Experts of a small language model.
Size: 11 layers, width 128, 39.4M parameters.
Experts: 224 SwiGLU neurons an expert, 1 pick a token, a sigmoid router.
Training: a variant of SOAP for the experts, 610M tokens.
Below are experts of layer 8 (counted from 0) of a mixture-of-experts language model. Rows are named router (the router's row for the expert), down (a neuron's output weights, with its number) and show model dimensions 64-127. Each number is 128 + 24 x the weight over its row's rms, rounded and kept within 0 to 255. Numbers have three digits each.
After each expert's rows: a language model's description of what the expert responds to. This comes from a sample of Wikipedia text that the model never trained on.

# expert 20
router:121122109125138128158129144100160128098104139123080104138154085143168121155149197125092127176142162107166151168126113077105129101129119141112108106117135131149160078098102158138131129109131094
down0:148093124124115093129128105147174143093127131105146148082160133172115091151136106115145148086136120148104104116146116171160129146169139155135179139133088108155132124164165121121159144102129147
down1:159148116144132157139115151152145149134139130107141101113107125139128131147138153147113146095078148150136092106145153090196089102133107121134120161116132138123139118081102145082154106128120130
down2:083162124131104139147104138114120148170107148152164188131153127164144118095140136128119131090156111137134136103146113122143157144095108091148140161134148114108140158127130101084143117147069119
down3:133139138152071109096146153138148130153137113140169132138130120140080113131148101125142159143139113152133119177110112121100153127115153120166109095098094167164129109197100141142151175095150129
down4:123157056141129111115151116148150135086133121157124104132135139175128162127162139106171129087142165098128122119167136144136143128084164149110146118114151117156123138157138124105125105113092148
down5:130123146117102066092122109132161139119095122137132100092190131094184163125113114100155148164143128147116130145123143114206141128124136118104181117169109150130129121139133157117164104100111139
down6:059142109093150108127116127134119120124149133133138111115125166102150137136107108149149089162128087126087109097184076137107098130120139143102104116081123148107108153119109117150148171129147122
Initial consonant or cluster beginning a split lowercase word, usually after the or a, such as g in gabled, sh in shaped, cr in crater.

# expert 10
router:086111100116129121127173169102141132099140154138105068092112115192164133133169143114152110129108149127147114109128133118098138150151107117104100105102105149125128133106081126154111124101078134
down0:102116101113135158115153136116138176153134143178098116150155189138146135117146138166132135150110130143155155139139110100153117112158140157105073143141106103144138116133134094133123116119163137
down1:164127091148122089118118129108124144087147101118097127129119142130108108138165101152138091109114127150124108135111128125133097140132107098105101113137139113122133106082116118136089126102097150
down2:168126146145120111139126142134179137121144118099138096130129097107108123110090111149093124196117125135032107121138121116085141139143126121136124124108136113148101114120124138106091107112130137
down3:162120153070128156157145128129139146109082151153125158079127132047132142130146099093117133138138161144107121177161151115127139106133115147131139119094122150138088101103093140130117123146084170
down4:109149127135106102120100120134140150115069119176133147141069119135092143120139104085120096078142126152112097098106149102111124156135108131133140183127130114134128127089094129138093117177111131
down5:104167120150105117107141120119158112111113145158146103106118132123123135149147134113152156171118129141160111134125057126136164094149095148104115159103105117123136122156109174150123129110164163
down6:158152086130134159112143105121111109133080152106123191120109105120128153167128128120139148105131105099161132149128144119166144124168132135147148074140129182112155111135118141188086121123129129
Forms of be and have after a subject, especially is or was in opening definitions: Filsum is a municipality, has been.

# expert 15
router:099137105119160111130184182108138116117105125147109116123150100141188143157137162135122129131101131140116162175067091125114124138136130101136098118128114114141114108143116135120119135127089130
down11:115122169098131140116123127146122188103152126163149110157114124153112127137130158095087104095137124136116152095124112110139123122137101103129114111134125102118091138098133144078147110134146161
down12:128128112102114154103127123130115150083131136122139119138127172107128102118175157113094127103074121112118111108115122138113127117139172149107095125140084146180098110130146097126142113133149126
down13:094121120110194165170127120125160109089142123145139160117107091105139097154136079138121133077124122144124140125125131117140094132113186148151137167150110143121136155105149105131083162157144119
down14:135144117091145159121139108141123134141155135167153116118092116138131143128151137096125074107149114107163158105171079140139145144114107120104139110114093116138104144149110115092167098115128105
down15:128141120132155115099146158119128117134156130116154102081123063108165132137124170148112141148116132143141120098123108125145127169169127200129124144103160160122113111142140130154132094097157144
down16:085118140143122144164112123093077124098137145118122123113150133094130150138112141078145103125107110120194103110156103133156125144167121092093141174084102117132135102123172139121125107140114097
down17:125116134141120128163076154095111116130104126115130101153087130146127091110068132104119106130126127112167118127125147166141161154129159133106128113137123104103111087125142133172134136133150157
Hyphens starting lines in infobox-style bullet lists, such as "- Directed by" and "- Country", plus in-word hyphens like year-old.

# expert 5
router:117090119114146141117146139092140103123134129145062109111155126177136138191168139124114137128125122112132134140108124091096092133152100139106094107119125143131127067146107143178128114101140109
down11:112089119126129168122151098127122131099124115113135162116139130102121131134152094140117128116117151144125150128106165155095111108129144139111169146144088104143128141130155121139153115102081104
down12:145150131119127125123121123117125095130110122147121135110122127113150092136128099110144112135127093147161114160157120140110108140141166145151104113159139141129147124129129177134084102137135096
down13:182135125150140156116146107109124121126159096139120125090135098127129162121157084089124107119111114157123130096114096142135138088143156116139155108069128091156134101140122147145161090101118170
down14:132160093110135152121109192161137182153143106092138165162148127185123173096108088109137108155158126123125127132113140129073141141119192148122112084096149161132103101139127080112067145154137144
down15:134084100185150105097142118105165159149162160136140145136115136112140144099119140115135159142125136164132094149166091115135120116134126136125156180103133165121141103054115124124160101108103145
down16:142142137118135131151122145089138121123134146121130117114123122120104123100168164105094150155138107119079134102106118121077123159178126118142107082159152131128102124093171133136139175145150138
down17:151092126106170120148142133093128128124060133116100076114129191129128136155128156106096132144153119138105155131126136175090138129038106115085093123119121114129166105150136103121145131114144122
Middle pieces of words split after a capital or letter, often C, F, P, D, such as C-ame-o, c-ash, Mon-ster, bo-om.

# expert 27
router:111115083123172127144138135121116148121131138136076079100132149202146123144159159111119169146118113139122125125116118124108127129132102142116128142080120160109125090114130134162142162126077141
down0:144144141129170103108078155152075146110109139142115116113117108128097121148129146122140125100081177120070105120109135156145135116121110141136138135103083170125181148094117125132132145142085128
down1:103162142138120127111112123139144126155123146112106135105159120137126113120169181119114137194116118126197147146166140131075117139108089133130144146151112128132127127153084131136162122114133132
down2:116114131156132132136139117171131149112152121128148112153089099152118077144136135087171122076070116129160083158157149133126122147126122148108113174135130121130120141087116142152110150155137097
down3:072125158119146093120142111109119161121131143078141121122153107107116108178131155140094125102129126142196154144158168129112141155133143099102116138159135143123134115133132108098120141125072141
down4:111133108106134170131124125118140148118153081168163122161141132092128137087120104106118145091126115125164133083116130149126081153145141157113137131114148112082122081099095075133127164124104089
down5:108122140158137080173155132084085133133144123108162128125160108145120163114118151146159121130110133137131155171099137134124140141110128147136125130121153127136099098123149099133143129123113091
down6:123116125147125110081123089137113138129105159114154150161104120111152099114165135116100151115126130114117065120117153073155125166112134105172112138143106148133080176155186147142124137114109159
Past-tense and participle verbs or their endings in narrative prose after he or was, such as moved, began, declined, known.

# expert 3
router:102118096147151098130122168117129127135105128165115100125141106141152138154171168129121136129114132140147102157124105118114125147162126091105117096118136121138124116132122121118154141124097103
down0:161117136151149145107123138099152080122113085165151112113141144114147146176164109154122106099084104119150114142125160127145134135146176158134121139118147085145176139083126148139147128166084176
down1:111155110086124131132141127120097136117127135116082085137166160137167110124149125120147107186135106121144168123111154103134125112133142091149147086158152115169107119160126109138138125156097169
down2:114131104129141114113162114104129179121130126122140158138169116149096141113085121089149100119157119149161114156145110138132158147088134107118131111116118122113123155143164165147132113077141126
down3:098082146128074131151133090120094130124131132145126155124102145174087130127104088113121134174064120114075119161131109076109137091112113153104115116142146123171132161114147166078147152164133143
down4:131073146116128099090141122164143115111120087137095092108148136109109153142130122114125143220095131100111134134153089131175114146106191152154122088118152121126124122136110151116133116142138131
down5:145164150156134105133130114105146080084118139148141125124125095091093134073156152145167129104142122138132090151101094119141126151143129149151128104125139121125135159141139141125077082131146163
down6:152107150156105086163128160115130119071175153169172107118110116087134154107126152136095168120128103121156086141135098158118147138128141132143115123140152141147121163129154123119178081136115109
Colons and similar separators after field labels in infobox-style lists, such as Pages:, Died:, Website: http:, plus list-item dashes and semicolons.

# expert 21
router:082116135148142082135159130125142141108124149121117084145143135153160134163172134114137128139131141129107133133117121081093090144156096099143119131082103157138116089186115140127110104111127108
down0:103103151145187120123145117086159151161086122119188096168148120097120150142137136125111126089153096150144116137134149128114132108158150123123141137118168134089124139110120121093124108174162123
down1:117157102165133134173144130141068100132157123130156084089111140136124103141159140116120144139112129124125138118110126087149162147118140137086090086148137140125177106136123173093143153131121118
down2:094086161142147163148164107162120119116116156118131150128126160112121143152129118131165122089182134131129103096102124061114138133151158166117130141167142106104127196117145147134167134125133194
down3:100144105120115122107093144157125101117130132133119109112140133133130092147149137135151110117157086122115133129157142164144143098127115175109134163129095140129120155149128128162163103156131133
down4:111137150123125172156117126171125136134151118111095141114159161122098147147130109138123159140123094167147154133129089117133127119156134164112104133099139108113134141123165136140114136174122112
down5:143130155147100143064130153113144136112116139119136066125097109122122077076136115167095113128101121124163126156166136142142136171087171137129108128153147127142106127169111102150117115131089166
down6:112149125105161077124161111121119106139086138143165129155106132158113112144148112086137154136148096104160113140086121119148124151133129090127150140156114194129144103109123143153122069095072105
Adjectives of nationality or public life after the/a, such as local, public, military, civil, German, English, often followed by -ian or -ity.

# expert 9
router:112127107136130104141176147079129147132141126153105085143184092136186114165129136119129136129131125120117095172072100116105117104160130115115088112097122137132105135118136141123107109124107100
down0:052093124068110124104163078161149145131112105097168169136135108127173108146131127144109108116151112114099153138148116100191108166130171151102106109147118157152147119136121084083118112102127127
down1:132087124161076103160119123171145097122128145102144141087136139117174096131147116144156160088157109117093106116159136079119154127102150126114124077151176127117154144140155105126130136138073109
down2:134171136141114134137132111127140106127076108125134084148157145121154132103127130152139108210124117120112114125152119210079145121119184149098118101149137126120157134147148140154091117160124134
down3:092104136084122110109123109141132102109100149167089156138147134153160087172106115138143156153121128112120148156139129101115129141117111131098137106153115152133095113122143133078112119119102125
down4:136107124130141146163150188117129118096122085129111129115088126117157138145158099135149165037118095136105082128115142135120116153102150131134113100125101150115075150132157125152137122118139128
down5:118113152119153120115175145163091168143156123145146131146121107120128156119105099159113139137130165088140140147142133117176134118173131106111116098095115066107116142142121144179077097142142090
down6:124088123088121138145139107076139112172188150120108177126141122101123155105125161128105082100121097128121132122132124146095086108102088105130094157126109185121132112160138154124147190114138131
Pipe separators in wiki tables and the == / === heading markers, mostly between cells with years, names, chart data or votes.

# expert 0
router:086110084137126087106120144094131135070128158112080104127146081158149120196122123148146109133127103095138154137114121094110138140139141121094082099124110133129149094127115121128102148069104110
down0:084125120171147110157119114140163096100138107114169141105116116082098127153142143134121152112114101106162082110125129127123141170161099134134113135127168137100112148164168124099142086168116126
down1:124124130147151130137123128082121111109110119132138157126127115133095091154124095150139144091104128146157084147137143117075089130165116089135118123090157159179149127108120132101162161104124138
down2:145095130099123138144147126212139169114165136101111119137143166134118151125139063146159123109111153122081092130155134085125127133109154095146078139148097142141153134096126150149109180138170099
down3:133144116073134116164142185157191168126095130164110148118125108104117104151138094157161137069133086120134104126120104093140116144155128111116097111152085104129131126100120132120111090153138137
down4:115101139140151150125127146109120119154081181142124150134111111126131090134134143148091142100172092132108128095182168123134082154147131107092137103119135127134123112152170102124106138102130140
down5:110113088138107098081127148142136145120140133111160127174157155155125125157132160122129102153141190136111114178136103160139148166151107130164135126165135154097129177143162121120146117152105133
down6:146101175108183143114111116119125141127129130130123139131162130138125169120144120148126120125133157175113113147101154145148151094109108118120145150105181105127133127124134119101121139121125137
First piece of a longer word, often a Latinate prefix like un, ex, comp, ab, often after an or the (unemployment, exacerbated).

# expert 2
router:118118090130167114132163137116130134127128166162098092122112124169171127172145151110111138139123114119140105139092096092113097136176137134101130120105142147172112106169150112156096124126129119
down0:145143152110147121138123120149124144085109113113109143166115128092129136120130122150129154136126126128184151157145116124149141106114109097086071123160118166141108180115118122149136122145141146
down1:121107119111058106122117131181167150112143125145177109073159123122100125096122138151126135109108139122140075110156124128148128145125138096118149145132101131126109155143126108129118133172124108
down2:117119103132119117105103131141114148090121135104077139123133112127150119121102111156127121180103136152151109108132107185134123141135093107144094085120118157123148118174102157135118160141174155
down3:105137112132165152156084129153136132137117147068155151186111154126137162106080122120164075134159120145090126141123124099131098120147123153163116149108156141115108167104133119132118135100108106
down4:128096112124140139149114096141145146130099128188115111135156097100111122145136128088144085074165113147125141107123112133105103126113133156126132133149139147157145081138142156105122140190118120
down5:127126146129121163125154104143153142156162143151093089104142101158163156136122137131181124178136127159146105153145135140167109136126133099152135119112192125089116115113149131155130126141155168
down6:104068144095111079128091112156098142116132138130161163114149127126148150132142091060104148134142119122102117107122123153072115145122149157156162121127161123135122119146117136111109163124163123
Media and arts nouns in entertainment articles, often after the or a: film, album, song, chart positions, studio album.

# expert 13
router:126118115130164093171152150123174120105119152137104060086180116166164150125177165128140125139128125125138152143123130142141143091158106143087113058098110153147107109103109133137149121064091125
down0:161086118105101096128131142113150100147151150163133187115145107122158119148108138151143120141157072131128129135121188137171116121164165144113100134115134088135129143124115140126134088116128171
down1:141103088110150132152137140114132149119117122137153113109102153094132124206123121089146148107138138127127100122093144113136094158145059147127132142124100076158140108172146144146109135135129158
down2:133125142127130071159121103128119171171108106144133088134128157100114127142141140168153139115132120141142099107170162100099107116144107104111101149113124131130117138156200135137145106188144108
down3:094122131099155161095128135109122148139112120136146137131127125150111105126084189148139102176157137161152164106103171172155138117140164170126176130163203120110137147140126145133123102125132143
down4:134110156125132176108136151150123098172120070092083151111132103158107125153161145148132142117114085154157123106119121106136102145090151110140158170128125149124139119162134153123120160127163147
down5:080102112135125131126134119162120103111141137124106151121146137132147141129174118157137108112122141131091131132124126099079109120166121123182092106129159124162140097120133122094106141168107174
down6:169126132140127103100160097103152137121131131167113142150075131182112134155124083136117098120160112122126128111159088170117141110138183149136105110128147163129142112132097122153139133144141130
Subject pronouns and relatives (he, it, they, she, who, which, that) after commas or conjunctions, usually before was, is or had.